Below are experts of layer 4 (counted from 0) of a mixture-of-experts language model. Rows are named router (the router's row for the expert), down (a neuron's output weights, with its number) and show model dimensions 0-255. Each number is 500 + 50 x the weight over its row's rms, rounded and kept within 0 to 999. Numbers have three digits each.
Before each expert's rows: a language model's description of what the expert responds to; "comes before" lists some tokens at least twice as common just after its tokens as in all text. This comes from a sample of Wikipedia text that the model never trained on. Tokens count by the router's weight.

# expert 29
Space before next word. Standalone space tokens, often before numbers or a following noun, such as the spaces in average of 55 and November 2022.
comes before: "1", "2", "3", "9", "4", "5"
router:495393495511497521533540529438444459490445515518483350545441461496516490461500503493473554475565439415564557499514526478397526510517493496420447480429437553536454489486535572429520474426554482518415486578507475578505516535492491500580417385449448511478442465503461460526560524481502536537493441499543534469537449472521481540481483495462509492452530552517522485598506581505507450533438539590572426549494607477519515552464545463508453446561521478523499524346563487437526506496485525477491453517496627530375419481476481466405459500512605515558512504556447512527425470520433517483453574515483491523582519509511622492566465482489583501464571586469564501446586579591464536351583455544527442527483539434467429529457570484448462592528486491514395496436409508599493497526506564
down0:439551490498563604570488480545480537489555508499568466477546504513473534461500369451502505436477573541422603450466475607512552484522504570434510500484508479516481406477547493464490499622527625482489506501547452511501457542427471519496511533498514499516578503552618488488503486501418499417510546568500498505350525494422640496406497628465616481448405457472433512530417510507651525499430604448519557501407495507507346521534536556518479545475482587495498436453443448410500453512508469544478508419420528448507505494547529457484559503489445505445513562499506502514580530498488456487449511494435458485500540504502584454506456526476607553379513471500548557426500597457531439485527499480435484494538543476491504549500628504470518488426499498466548506530441503539491509496459454
down1:518511476509551510495632482502506532495479598444569485504501495542462552507486509542512536562500493512422507496487591592509468521532496555515497421500475434483570467563447458516452498562570496436542516359499454526514496498519475481509515464469649514400512341495556490502443496541534582489415455496511568579501576450401395531500624499494497496498541427556479452479484622532500497504440498474485496512514569487511502507493503488510483509495502485353540490367487501497498461425492490508493555499477421511616455467535493552547478562543503504482502490500378490465484574498516498595465536380411491551510503521594471445477497553507475485509499575489514523565515511593523566610482409575640584401554411420448483577577505507495494482497413500453507518441426485490496464495523475
down2:577582495447567459548593469443377526615502453442494575476581542505504536558507468470519485572467498537478455505469472532529495541392502561555424515488409364549510468547510506493480500498503515486502479499501553522564527422427497491542499587397504495458459500557514500403527548463519550507515478524507502375408490513532496519437453521558452524476537517527496564477478488424502492506502635476486447526493501535552490510523615519530477588482528502508427514473500432466515513524506408522509610514479558535479461585594437531443497440485451530503479488549416445442488473547483452556438500496479519547493559489511417490466409569443471520461520500504438580472361480475455505451486552369565463500477638514486539497518500504492394503504481623424498391434475512414542358541437512
down3:515424540491515542503442513559440550496601528527557505505478493547505520537523457446491501440550506418497519437514572532481533486433500463507497383490404544472470622485510480501445484492502630496418522525452465604522526378555503475491489530479451431494495466479531502433494511487535453507447528570536455541507489503504466489515501612505508485442477607524498526496490548612565529621586485442481494559504499513498479489470435553496354485431515418590466416452546460539459535608497459539500498460465518481498444495504518529588523581577508501504502537501413466519500425537532601533582576490511501413515462449529483499493470520461517504466493521503508457521522543595447452484459497500507499436474487509523454573495539499440503535482566451430432463504398445512301510667666441
down4:488448486424454485540423462456486561501552513491489488546507491522471567516493504469461497494384493435502461511614604467555497494487503471523589560482451459547481487609509480509496467472501504495631405566655457444577500507485532495554497479503536434493323515511500573512490413455493564545527440465486474465446499383550509553503530500415513513501506546471490439518554510498498639508510529398431491492501454511432463427497490546564501456492515495488434501514501524498535527543502496492503533464500421423438466466509497420604397501502407501551476541578430465465489518570539517527544474491501486453592500566487431581509495491524455507436479431559545477451531651508501471497500444335561507545504502626525467483404468625625494476479438515444475491542473499589500508517499479
down5:456477464499407488522532523499488526499538488530439619527455448508514455508491439508505489612504413490510413488486441500555499501471469463557549503500531511517442489494392497493487503504419574417443358515547492507472500470510492570491543439490486573495491471521475539550565481498573505537453449507605503386522514471509497485485555559506486470483490385498507530527553487601529499559461479564403445389483510498474412510431375536507486516331522546512493614601508526529535557500357469504497464478431494613493503480408445507438466330605475418483449500600459519523500548486562487445525495509484514475487500567471522536454508522477511489470410477500448554505614560407547550614505499377537495503453522543515493481495490484502428518500534579494459470503583535497483536538530415
down6:501547511476517508461572498495512525575610491446497490556469453476501508493495459483470497521512582501438428500449550528480480495549495382441558469357524452458546488511479661552452521547424504497498468497501468438442487596482523497481456462607543565689453481500512502497408465492495493438478578470525438617546438475594561501426589630461501540489506454494424583497529499392507491477467532482527555494452507485545537480450399504499500576539499595499518460398507491505644469562501446514496501495577553505477510525515443511454507508535495502517485502478481547500427542469513474454447484510435493506458455561500507458619471519599484561490506542506500500490501518526511503669555481530522506496459452501511442510486445558516312473506405622514464476475548552438469500505507481
down7:479556405527448537419496558488536600490532472500472489575491558499498513484431489494477549506544484520432591513526566484499483494541497499548497466502526509513548467521513542564533626428456598443489486501643633507535490537491532519601508480498477492410503430464521501481508522542507485499486495501506544534522548490506410400522513491544554528498476449405572509499485457508503516542485519575464433512527629506436500549427399542612535483592538490502504494478493616561516467496565545495515436684501546464569477524501500514480579412501478543449498539507555562545439507430454571404501517488471538497500528491500490516544503536501556637494563546508496456501572473494514486526554333560621487568522491503523407528453492495468439519544480499435602424559458597511490583446438398
down8:515524491552458343497496568511437586472463500497477459542582492511472438346471520563506535539528499487604496529581486499498523470506484536471569534468483492566514455457399449534503503516591539511417406501518614500496674495501501626541408476514459401506498520434519477494522481499541500435420512478496522536491536474461500477496566333475491493592505450497479493498495472562460481503397498517513573486492500500556590505469506496568585501458530542514428585433500561510544472527486512462419462452510420482504471485462488645445539517608500452438400502539488487537492422432499455555505543492496514479520547444520374549469430503524475534496597482459507442597595505478400489500507575512461497526498490468503499546535498500480581496477509512519410493479500574637501555580535493
down9:422520476587504422500463480629648540512488513495500500498445567487446570484519504501525472547508510412482511503500464597474569507507516560529508378485498501521561500532523486644556455526493497533486555398493503533484492502480456461480493539500496491516542507515386456500539427499485473535552477509501495521507438448499457437447495385468461419493476511512478536372594449372501560561517456450494460559514359469549512479521513499407512637512352589542489479475503523517618500531545552534416446554591441415553426476507537518500520451499447431449486475558438476524544492499571459493492385599504470518461501550532469474526497485526408517449500506502442494512563522505503483496564556535567591509516518491485359521501516490512528366508428503486467600481417492543491509429497538
down10:512491514494398492491486506506288501466488457504460495464534548502538468445498489488418564516557487475482497508436595570482456541538515504500499510518530512448495453466509517529582489501532532455488521496539528442484525485454449505426599472570538481493495550607506374498554480529503458423505452389516570492413459517466508462500487581466454503551492643486486436512502478500475465555501474483518429510502537577450451492472449574452581386504560532587539409519439500490450484557439447508498501476442501564470548496528458487498501488559488459435566531499533462528486526433560434501516501419342469468448500462521482499459496488399595574498524494481546434464503586506504501495682492631606450500492519488493497470505604530548463549469464617555499408496438482465488497628579557
down11:495538490540418551511346394477421497537448481567533510502509590475507348362506537472603384519480573468497453501414490539514555598472499516374482503493498392541527458515503564517385504446514521516476607533577391506505531496404534493437481608527625489580558490504501496512478501491540584521462579469600473494465528461468411501508557542470475511308554517500514487485492531488500515500513539489525438506574422465526487590498512464444538518514460528513481429487510452556424518532494539495482516463466529564483512531487497525547542529460483439504473522406462488471424501557464544503530480609502486490580498591505499500435499446568514490503492497492551397415474486499509493501432506448500435546500526392498487476505528473511502551443507496509499414503522505609556454596495439
down12:458460480477402538565504446522495511518506497502487471497603464504498654494474485502512469544394500497603404514438484474585500496475569564496517502493560414512474502480440415492482465474532502533496465517533531589520453453442508502540565533513483498535405493531497451524452434511507479502551545551522528493470411501474508553439497506398420471489458518494498518498401556524587471491503495510455480526538540378500531511521499466486545470362482606497501481443422507510505493450532397505496467448494512520445475548516516414475467479428348495483490528554386495524482438538497555500502604438514451456524617597356523538566540399500502441405524423417486535499577559490467458505329443419482512507501532595562582469477512546488470488462498489658479495505449489560488520471542493
down13:471411495501496511481485460509445600491489528624533523447437393497505489468517458497461416502459408425495535481396473437486465467498519496531561533587496513508545424560509380501544512537344547513531541523488504501492492491586392523551510375485526496452523570634461466498388497567505573498526491493498490530452480472493557611503587500511405447497558499493493467526508555492482478490503560555591497495503336536498492487596502529368502445470505552517590471496364547495461568494502479505441548450438501507540500489489472511466518583496509457499453501401462521393512540524481477499493507522507499501464505548480499491492483495473499530450447459581592456655494453500458454510646493501513408470467455520495519539518510519476549509484497525575393503448499442457467478486610395
down14:450475584493468466477552470516484504423455423493524494473468496449516493563501486522476568458462656499548498501501460497505444505554492506525488504487618466494497524416524472502495454498479403496481507448437523503553570570484491389547589504519508543579467515477540462504503418523481487533475495410504495512439430484449496501449502501435517498511489507415577463484468503494506478520416503506578521492518636513498465508385466527469596448590589525610568548500546418495506593499475613501498510561462534502429516515477499493537457520418518558450532412407552492470665486480568500586479598476503495357465577541552465489546513497489609432522472547506502560491466481494503483502426510560523508471618586575508509553479512513531380571663490491498513504540586407508408526514556490
down15:527498508461509339409533493489526566509496493541469499446483498499539443500512676540450478560494505533429503463500386475515502518508480495557409423464372526505498491522526413425529490572569537303541592495558330501534537490504556545493487510430546398453502326558485493389599430551500569511523511487503487535501478473596568500556647431412500507507453542475507554493508445501504455527500497506502423456504495472609431558447400557501489491491412533504447511497479500486514622475488539538470488498457525502491541529489493513639447476545522476488445488464522478524506521459507560504503468569468437594513487497511537502498528463507507504495514489450507494496505488506492451434460487405505390478503489490500534492499463465542507549500549599500473515444434511487545465471439547
down16:568592479500512498493459477467400501595568489502501565517531417543544432557513484537383498490491499524568475468529463485500506502618566471588477465470507408581496502498642478482605488465495538497442498537528447449560547545634385469494510472469497482504466606506496582450536472467453491502502497510540471500620506471495368406525525515487426507503492507523535490475421473417488518412509477457484476504495511466519511475470595482524500499495519503520530500390504441494486501500555463471521638496511521558501436489486393546605494544501504513438530512398426574509435502503509461583526498516472500506521544492601508499563471501499472461520472485551503461498528452479503469467590612495500551482461537534534534551521391392494549475393486551503288530557518397490466381495501502

# expert 23
Verbs and conjunctions. Main verbs and connectives after a subject or comma, such as was, is, has, and, with, for.
comes before: " the", " a", " an", " been", " his", " not"
router:396570461487476592468479472504495446474505556541422495547499615450496483388494463503535462488503478513509468349519487433500490512460515415436384545422504524432603548443502480433475541550492477423477489513583555426536559515475452523499447502534552549492473501458510555546567570506521527554510486574483538504571573494522541489568509481456516561487522527510468570441553436475542460443464485597465461555562592484456606472463492501446434484460513536538458542500517493460429437407534531493472481536500498502502583504448510469510488393495472440573529504451432452489592498458464516409559667551417530572515447409512489540478569488538458513500466507441512471570496462460428502531547514536590484519531616423443539516396466535472567516511438452530427435482422481462377477393452458
down1:487519503443548549488504551514413535513496509576512512503493501512485568546428494526462500525475471497493520512557579508426475475397464471501540433536557474491482446524565556539399476419547555573400502327470489483503494557544564525597502443455514556491413526548536459499514372523501378453515523538500525505488425492411530521506427493498493464354462515486492572413495499389629510489548440496489612495389437530497493503619500531489427530478450498494537537500332500495481468495494449539559489470456486454498492497504483476496504454494316502535509482549477519486486595551495577497502401513478500453510498390502506518410528526423498506597495496474474498542400501498449500477500487583483497428497497562498515398492494597509386432520480493572478500490542457562428466538504516
down2:491565498475496494508488520494504536460477476460518497504405570480445549526498440442495593518516354503493499466454413469583526520514483593575494437323488619481413521344570519457535576562505511563358506615507520519495507563440498505455488486463502537518438453500494525498492498509470516582507530517499484484452457480457435547482524468500501495373539528545510499452548489519502361485546556497543496479502455487519531561497500502464500514478461521498518493471460552478500492489559601490505570511509689531473387501458489569504439485459521578466498507499510497512405515500483450504468438512412418448517570512519583577548479498383501476500493635384577398519463509532482536515502517534497489482562518505522495511461561434452475473504579435501648545504523504478502581490495407
down3:494484502508499499501534544374509519497502450483420451478463532479444624646486475551514499516514551614493536506566541494480503498456518612477556503440496493471448486501467484429573524523500477507443520544427555410517473496450464549441377503466592518490466490535587369391500398508572433558498496607511463412517574537483472502573487383558528463543496509529478457527503501499480477540545542479500497513498513486491441499619480509502460560498508501500457356480481527460481481544492551441510496447513479505478490585497434497524530591504460455448500486555475495539520504461451516467417557586425531519410546481541503541505451502522551499602498497488457522438499494463479438355590496530609475427512450518596526434511494501634489452586503565378491477505527588430530576429467432
down4:578504531513531493463559504505656497465431522454439499514416491414504487558544496450520591434494618499540413462483420473525507470413360453502449565556501497399420490457497549503394498441508514518483457475588449517450519550504499463518346498518493504453540497482506507508440501463501536463517514499608577520489502488509480429428450533507544516559478633408564586500494501497436514523527519490617464542480552622474508415506517525452504405490602501516487432505521454548431484492509385526474506497510500508497520516406507511534467482494503495498489551503483634512492506502499581526509500534502463485532528485546578491526499518533499497515504494576493498498488532419533446507517500534651502419550566451504453512462459480491492334347461364502498430439546490500500490532480415
down5:478513496500588519478423598505580430503513525499475504515619477620477473409587500531499487390478501463490503496534600520508514500499565540523499488495504500436470480462559452612545502563505478447493543327501473444483474556505475493497560534502473486525531536575483495524590501506568495663511430327533439481513461466428481500503458485460590479411390390510540428504547527514483491536496523526516487494565517514470529473466494540491438490485527527490440443436563597610418519455484506486501483581473495478497458597555493530477457463502524478505360453485572490553472502506533522550579508498494572503506504505523483499555413595551493534602463482518431499537523501556542524509501437541483469505419514489310448477478498489357523421561486485539452535458513563497497557544502495
down6:506532502498473517534500552508574369397514493547565549506485468481519450496456486516470501573543533509375437503490500494519515610500426517505581562501529463564464557463507487498526397469462459463495481429550513403575475545496545504491466510526579489506578638472512520583489480494479498500449530510500593486572504534527484410587593431496470442506447500430520443472371451511501510480480529486503538467514510526504502487661500507522473458439445489407493540533493399438476493500536497454597503479469437552484514468542463487439491530463513582502450500493482552522449516362524481453451491540373612458474525519500531383518493500486482501503490450569527482565561592479477470593478545497503442504605634494571486524436398499329543387500535522503499502576563459441472489472495511
down7:474491511498446570511533533443613505498518577480515513585428482595521660537530492523502534300415501520501503521493497530540489493504500539466472505605492529490502448492459501465468507506502514497505483526464494509374491480492608405496499549494507472498486547439505583501438496510413544508507451492512640549484497498502488478459521494503546436552471602480555494554454500512473526529549550515585507482499525460520525433551521410578419493413457647526445505537514497421510534491518500497504514498553502503478504566472522480542473522531482544590489500521535529490444569553446444518501477577603474475436623480382505554534495499490505556497518528432406665513465518444657549371408483517483486534546490468510512474438544535494482471439381630506496509453508504452455465493526436
down8:515634485501484520485494350527487485460499452479422480540517594482507505463578495424507491476496543524619494472506497495491485468430495473529509403513528515525438499491469506461522488506487593509515504483493501479499494489490500511573514549503416479406470587481552469532480502504452616455551509434482498495577490505497507567512476492470483470643494469496473481496508455505515499502530447518525359600520570392479477585388443539502509455496492467572535495471563577500451460500467489587463464436583364527523499499504578485481481496452495505499491482543486455510413486565502517343518658495394500573536495493441545500456460624509545514381491448533506493482474523492500469473625496471541506516529542504514450477453501449411514468493380459435501437501510501557564318575501600
down9:515583433480532386418481584408556480492475502527494504390468572499500582502500500721470492501436486498474541445434484480454438572574543537510522489483494503430512467471444462516539512520468494546412473438531572562525457512592586474465523598488446534492460530447499382506481501542424409536445443483540559510592575466420486450496480519506535503562554499478541515499505505481568504566466494508538527532481533507542501522508516509502484493472396550570481580538453469446503499509524404408569484314455435501492503555455500495477455500539413532480468457490510482593506592478575542443496464560504557495517450502544503497371511433572456524548495619491499517515415491486536480488437494487526419610513565461525478495626445521489490467587569479468457534472529572447479522466499435
down10:568462495529527560521507490417475501632456536518539600439439425518513483444445541449505426504427582496465491497422607519429439472484487532503511438497434541419470356572515547502420504486359471493491491500482499504438455631474490499506500563519508506495451476500506397477498552422467520516511513521484493547511417530476415518439451525469531523412501493494399466508465536502550502501532445434453478507498546585548484493485442526472491478519528474464468482607582450444420485584380523463565529474510538521507467524469499472462501407456437507462496548578597568514470476523517489467496421485523528526437320411490497611357447519556416576541486458429455461424488486498551490499560540498462442474507498464567445497442491390452479486491470542571474425460578496499526507542501418
down11:500562562448494451701467495513481498401389569491448501501448535522480542437487493454516487516401522583448502481468411513449497545493496474499372504502517502514483446470402496560507517492489500499494502509497523560490498511449510397493520522503478503576504504496494518574445503517619527497498484457552477457428421541564500471519425531548498500462573536492492535479500548519466459590501476512587536555507566444465498538507481486588491480453530500505476474566628479524501514506488505547498496528473500521406495497535504556388598427474590486501602492395527461564473501485483469505543615486485464559478516543544547453523521534501504428451513511649448505492740504538486472422314493493517505653465503477524482515497522507518525488475583501523503484476423530533555564582499512
down12:482488458495619500476578550435375494599467517507586509492461457527480471469523497494533492600517498498496622464480489409559509406510498447477499492503541530482479539500495421557506517495471461472480510519477568497586418492406509503418623502499482529509465491496493522497484506428500521496543501505418492524466518539501467508535565481476497486487521490482428499609569437459440495552521464474505563461473429501521525532503431259547444500498501444437501479529490498537531456508502642496530585554472522677480551420488507517461537500502503503629515508600499505550453509554605517593520498457450458481543516440432508503419446574488549421485549517440378466383494561532499375507469502584479437559496498479541500523478516409492452445491516563475557418575471475497476496529525536
down13:467438554485499508397514501612451504500504521474500605432517448504440546407533485507522498474489533514502459437562565514510456611342505380537448558503436500489539493537422451502421461505389356494493510670531524507487591514455497439500509522415487493505475492483570388542487500450463418496421448488522451436496538465584500555496596507508492504504447473539585500460608533503443444515499507474542556637580492424526494487581529431509509639499455497547503407621468517568501548486491575468498522481547492492482563525376605417549472450497507481581426496500499496489536486510488517505495498505509483573513544555523503558500496507449564551486516496441504476521497530491536467593501428525512441525485541517535472485607525430502505514487498553536454533413592502491523511485465405
down14:505434503447501534486509594517535396490494518502484469531490530447526568398477570499460500493506545509481493513556505501496510455510512531514500497498492475557558562589475536543452488506506522629525496514542486471505478503473466396485456579404465495500530596542540389387540437546604402411530495526493456486504589500500568491545504510449484468476486484514513487495519535480600497492529513392487613496622403544481545534522653505432526460501544495507525569503368483446483423555499488532500597511484489488396424439469536486488501512433439508488517539504506567503562624428525498695513484560426353546554564489597517490528488410494514527533520543392535464496506534480597488552532479557571540571477505610531488495471481479405491576502544474496536514502503519451494486515499463
down15:411504514437477540503482549497493514507410469549549581490474517482486491414568499521499580505488402500584544464532649635588510383505498423504445505500450432354456482554497450461440522554498391506413393498502538495529554500576487432474514558513588496500485596509518569513520368486464437519496513501537489532488352474493408500498546498497509422412548562482552514487527476484548488527501461547507480495389488501500472509488537495554509492516551475418454396606474494472619501498479458468524498563470518569491509576490557509410510493507573512497520487501507511501501536569521309473575475479497443537485407533469477496443499468453510456444490482532483468499419471504493498448460522463516503642466516524591545500519526531493527535515494469578493516563535452611475505403435485
down16:508414493500452459480502500492513495495419485487514559488482538534317489510566558400473560496498500521502482513502510432443510498570495476518507533491545506490513426538503522503547515500489522396500365517442478465435452501505494527502497468458502492505506496528500527476441495503499507566487494508544481519503571542552500404506606445691498458559607523576517561527493509508508619490565548504581344401444495531593381497528497460468463491502493494443459531454487571516569407494463493536500531578513532598494487492523493528417571444531481495444495540521519393501467469393453504547423442514511444485489495550527510497500580525427501447548382506567439528543475524469552556570427496491521410442473515551357504573486504461560498531469503591417482494489560476505578648509525577
down17:521520540467551545489465500489500556528545430482429453567524494520578486600505550476490558451470500524506494523487499472455500476485551494487572482393500531451534607523449518497484575496502488362510457463561521481461428405503509544513446520547555479504515495507608553433516505415519609505449530486515434496531445516496533447492546500516586519491546466503566451497479548511523443539502561520534496486493294551465496583529369484486556500566446529477541497501483465563584363490608511511388474504449529621497524469584502450497492441502527412628579573500511509513456491545565596528538505488504539426512655494415515503496416523528526499509500521434492544348402530474501415538501494583490455498568499518408492423515485543471560486496533498516508475516416487487491489587428487

# expert 9
Spaces and parentheses before numbers. Spaces and opening parentheses inside tables just before a number, such as 45.2 (7.3) or | 588, plus line breaks.
comes before: "1", "2", " |", "3", "0", "4"
router:468499485528504501489592591508451473506506439574531466485398549519511489597426423525362435508485573448554419428464560418618443516565438542521600520473539581437410462575513512491477524550536418510422562528485508547579577520464475503502537468523531486484604465488434470546496517443518533516402387481507548503509479526518537497506464521524470513579487521478478528546411537541511477485409479379572471496491512461537463491515434405456511499545581563497575493513506496428510521495452537441479566503530533496443598470547535468574462427542604436552528511493508570416555464445463471497408486555438492543535473483570557526514587478469519496456502556409551472429538534441495502371471476581601618438492526513525492479529472493490569504449534560517490435601523429512479547430517524
down1:466509506456537503482622462547492474505504480505519483559505512572486523539491499487477444495473491467522511471522520481524511449539452508439444497510509581503515468403607410518474426497553496521521586567516437507511446459654478516484470487483422495487443512446565510503576467525508539493488491484435496540509588497601450581473514688504484616548497542555538506498363468424520475610522491487405482516513343495422453425517578576495420513561500499497433413512468524560482530574511424502535412561353499508508592533608506506511511462380503530499496429536402533439458522510552537482451484453499529528507495516553602503476538570588513536666395467540513479568482509504507422486550490406611490521499518528491501513496507490502487513500514515476569496473456505466493500540500542
down2:520467578512548496510528518516635671409492504566397445517523565501471514370482408481506598470510528475520504495526412489536521522517384507460473401567499497502514510514448543503504482448487510477615513497554500497506571396614447500436479408445490530541529538496410561484486498501446443532599508580475504465457494514500549451507501523465426481506493465506561524462415524523493527528496431430511620351445454527447506446448470472495497484555587522500469502600513504493494467451537546464376509480488435507426501498401488505557492568551500546499451510511496455508611500475523505503537507382573483504551486655524575529502453530438452483519420600503594518513498494549513491520493496500477539488490460508506498431491390497550559507531525402524468601533440586483522487444526465
down3:487487465569429516530628509492495500523464494499508509511436399473480482522484478580534485638521505526400506474461611487570508473474575537473570463574490512503488452454495529505504501498608507404430569494434477431525495495536596525510512549501505380506544432486509500543516495634541466521454495494525459499529499514415403371493541436614497429441476512436524499447497502580559433509538461457543474618646507493494480547505530478480414504533375524556491472594396461450464571491504434518571482418517457493499454549465502501498499527516539442486554495585487516527543480448501569494482417614466410496389527538459439468555403546491530498337555504528524511451507599519510494553511514480505575555507570470500507494460508466433419448471481520474493493520502519507494440517474600
down4:493479403504542496708496448508528376627528514435493472571502631524515422506521495491505459504455513499484467515494602501539513484554483473531508504553398485557523498493478480464499462587503533498546499493481505402515485493494492501524397471440531456515496524498471467521476508500501573437495457466504501523454542522443457537462389491489452477525450479536516539419492536518442491522491495611459537393522482346495500474500501513419499500519553542592551451412499468487492500548502450464529605503581479330397440403520488540560482442499499499536495483653512489514496466632479366453499501602500499527492506512397488430495454468499541493492580504512554499496562434499471507541460473499448473480514483655437430521491452581500478462502499504513514523506486391537525527456407510
down5:501503519500505494476516341390467565462501536420569530486512575483465491502523470388568480479544455495526556404524481488524465456490498554728429619474449597345573523507509544486547360602431392516513596498512528430419481501498438479467489505438396520508505484582480505510507515435486496473534550468539573497538521479525509514494500495512436458405409449477511565490494500482502503442494480518476512628490518532538502456492510451513502469472592546497499517492549496441489499474519532490496458472534437495452477484504493514585421505424558547508497390493503493512427550421499528496541574488466556502520458417526640479524451492549498494500523539502465512503372547474538513485507490476503495367537482419503487499606505542507641491458483510396501496499506511441509508503540474
down6:524525482574502476499505473457517460527492500556489517484520461447505477500512500511474496492506536494426499489497498645556506443496469525516469471430390622478487473493559565502520481536429424668507507502563549464496541474621564554490499512559482479489568583531500533423496445501500509531473500503575532344554513477465488572450562490502385420523458445470514459423502484435518487491497502509467573456472535478411494495450506345543500506502435464495451563493375546442510556495486548517445318528543487502626412476496480452512483415488572508497488507492424498505476498513554482503457531601427496474611512605394497527629526481502441491442569501482544493491539499491526447455492339531538545494499483442503519522501491406567482506460467466438513440451512498420495479597544502
down7:527491469456483545504531417590499502474518547522524439493442486503469535506520445494500494501501475730493486510505547518451432498501515516476518501473482479497497472512433527514524509504492497490435491514478500500508583483502471501529524430534528493514501519501546469598490495523462532492456508401528491405475397466504500517473548498542505455509405499382444501562543547484501608503497500612502432529480515492504491633429498559495473530538394449497519495516564539521497501543463511501457512423508558540461359356566497437516493505558452529564497503630473412477449500505468602493435415493508418322496526503499655461453387495517505472504494569501596501499487487488540463506619516507471407613457502505533459624536496602492503494506469495437538466528531501464512616387486477
down8:510506480497471500492424551546506488524511408502560512469447487528409486561476404516528642566516490596426520482453465549528570524509655512368508500574559521505500518514573514540492598505353529564447508436489515496546540508487482551450510510625489564483457470573481611492493516515500469375503589542435481623426529481529510423533475412536476483477498557403507391491501498601503564500482483501541495484518524510501470497484631502576495477483523503496460521509497570477495566566604495499526428381473503524494505386447575472592523431501442499555507496471506497476532494494510503403597501525496445455517458470425406490473484461499506514558571499518535500351493476510523491470415516512487474582536497412570540486550466486525497438474581565533507594504505545550461501485528534
down9:502439428625565431512531495507452544530386493538507453511435446565472513511478503449401546506544435532458569516478486534533470487591508504402456627487501536646468517478425439550518523496497479499521477500508547524608473464520521499490568544497570474507483501505487512525499527542528548411543489488558587583431313494458473512469480496537426522538642478525519570541484507585508421470466505515544478485525505503366506552490533499595482515515484504496498524511509558519517502411520601373517499464503502460569496552485476486373518461464388569505446535422482470423530590585496508489460496514504526560545493627537554452502490501471494495482499519491443559475462545518427509492615510492513491525469517580561503505480409494373489575394485460483554502622529501552507556517522497
down10:522516515513442525439418510457431443480518546529491459460530559532451485415570540528466500554549430479532501510516472463498564551482432467520463499482544460484507504386451505512506473517581501477511499439564528457608501546504414498619636540470518446579572659542440468577499531560491472524385463499488539666583485500486542535502503522505506470498587581508551518513503539590441466499465540504386442531463523484522420507592447416395485497389529501505367518490492498567494526461497489471489628488497459510535439462490475500531509445552480515503511410439428458496442498559559529499548678543495460510508473512480519513481487504540425570511570511507454493502568498453525532503509548524516477534553511531455528518522454547451602418424495564471430531515515507534557514360509589
down11:454410505466499453363480499535499509496541481479494500509474529517517517386432483553427410577474550538500444431504573494566498486486492451487568502513413542521525510498514491492479378547561469453440506467568500444501496461459530521473514457498453469612516484520514446522508485501552412574477500485549434336511517559488578536523448544448534517491550484492443544498444501498571503602525489475471491505482433653500495497473463498452521526526581493472537530469520513544431435502515409487555522514500492519484504423456424563414566448498476418513496454427501545509538458309500538443486412490542429498495540503595502481628573499569546496647533470495439604539585483494486568509499497500482503532578514566502497483406486458413498451495502419509428512397475541344520508464517470
down12:513427496474500517495490454411471499403568523490464487471501502480390497427393420517442507524551516534525500510571481429500354483506529487485515516565444501586526361609480480485498588419505495486507458506492497593478484531476521605537407502499489478451514406460521437502484493527433546575433498499518485497521642492424508433500472485499496504454483601504470501418426499451448494473514511373490508511452483494525521397589583523493458486462449335569512500398445597498485434505464459467505491404602474489531409503475487440495492506515542480495533462469547480469527538500362465487490489503553515627618546499500500526479462497447541450502502631443468512552459551530450442475495501499540517508547494574534488450435443499545522487469426502565567488470540509350475474529518479
down13:501547556457469503495433478436461489460489541459561509517457517475503404506559475437482494468456550488491556472500502535502406455514484478524511518498516499506390497509513560441568436517462431452383564500438466347510491432592514496503486455534396460484493456537492576513527591414590511485485506499593518490500529544501513529500514454503523512529531500506527496532500524350549357500497494527557464507504509502438518514498559437454574393436499478457568555622485463504544563441504543525541457443503503488489484517520494542582597475563495521391463436579509560497498456473538464448495381470372570380466473387591494479538516522496531462623503407511554453496492487483515477412522491487499462336471497518514526500510491482355499632516521502504482579513435501499569526521507430
down14:507660487496492546390500504397498437498484459502464527383532533487405568494480500502491516521482502481500454463467625565499467507495502509491470502431473487546525446539458539448490520506513466452468510540505505500538478431596491433450483460533497413501497536488491535501425533495475542561347480490570548611515542498358476566471477504573501592395594503579501515440519508503467510491482515582489440623650543467587438497471511469503494473491444409464459502567597394393468504572491631490460523550500498501500494528507477535515554517544532424509384458500546445399565506480462566460559548546500563503530500498500552604547500451510583536500514503548566536367507510523508446497479505499471469495639498539572500460508500484558591491498454485519508419480529506506530538473501563
down15:461556423503537569564505655618422679470593579515476524498497504498384463495492470588409492491481529556417499576434478471537567490466500499501561506480502469538504530453542529541442479417500495507626388502509623450446426516502521473514480536495517560474499491519500502535522465446568532541499499509478474501425500466526458448600464500534529562384588450486557502526497540515571466431409549508559629552503549465522487530606475523564559503478439521500462520419558460511498533505552430501504407516488529487501467512499511554537483489508427424501531541505504498499575463608474535467562523439527351501493579529401470496500523554530507501437498439513483365512485507479467512515560474481401502512460484465404478465564490602490485601469498550446508552483500451470511490505463566
down16:526491488513573540502449590570481519486470479501426505524489500477510554511601529519462419498505495486504499455504497528507473559508534504573488435438495482562561495482554468502506512500492500490483402510497456501480500489446490317477486562444494474516492471524515499386505526522484497471554506491487647505519503516442321519533532476500502589474512448483483372592429517529501676602529492512489497547485489503499517411476520482545517623461508464465546472538520498505510352525604452501512500610496522429548546524540437649507515546578503548431507519477498495609560461532526576429501528554503533530540523382457535520488550494473510472493501529507494617535500530457480537483460554492538506464494546534526469485520549530491531604624345504410490437419566497417475454566518503
down17:437508431503405487445502481501531496469544548524492487594533547479499491502556470475466489498501583509500459568516491427442537444568517495470493444567434555487544444568523499538492500441515518523481553513454536460620492458523485492533456456504532508530640521493470491449480396445346488485468507455474492581509560417491470493581463498509504495522437533520486407424436476490549453544369577571463494485462522452502472488612502391526510405488390474490546597421565653480499494510490578459496521504566461484511487588493453482549485435498457539389432433477614522452507440486373516533504498501556476507521506595370513501620429519483486551484500432474461380496612486562441477488554500457468477510509418486484473577500516533499546554501448551505522463503538491488401510445557447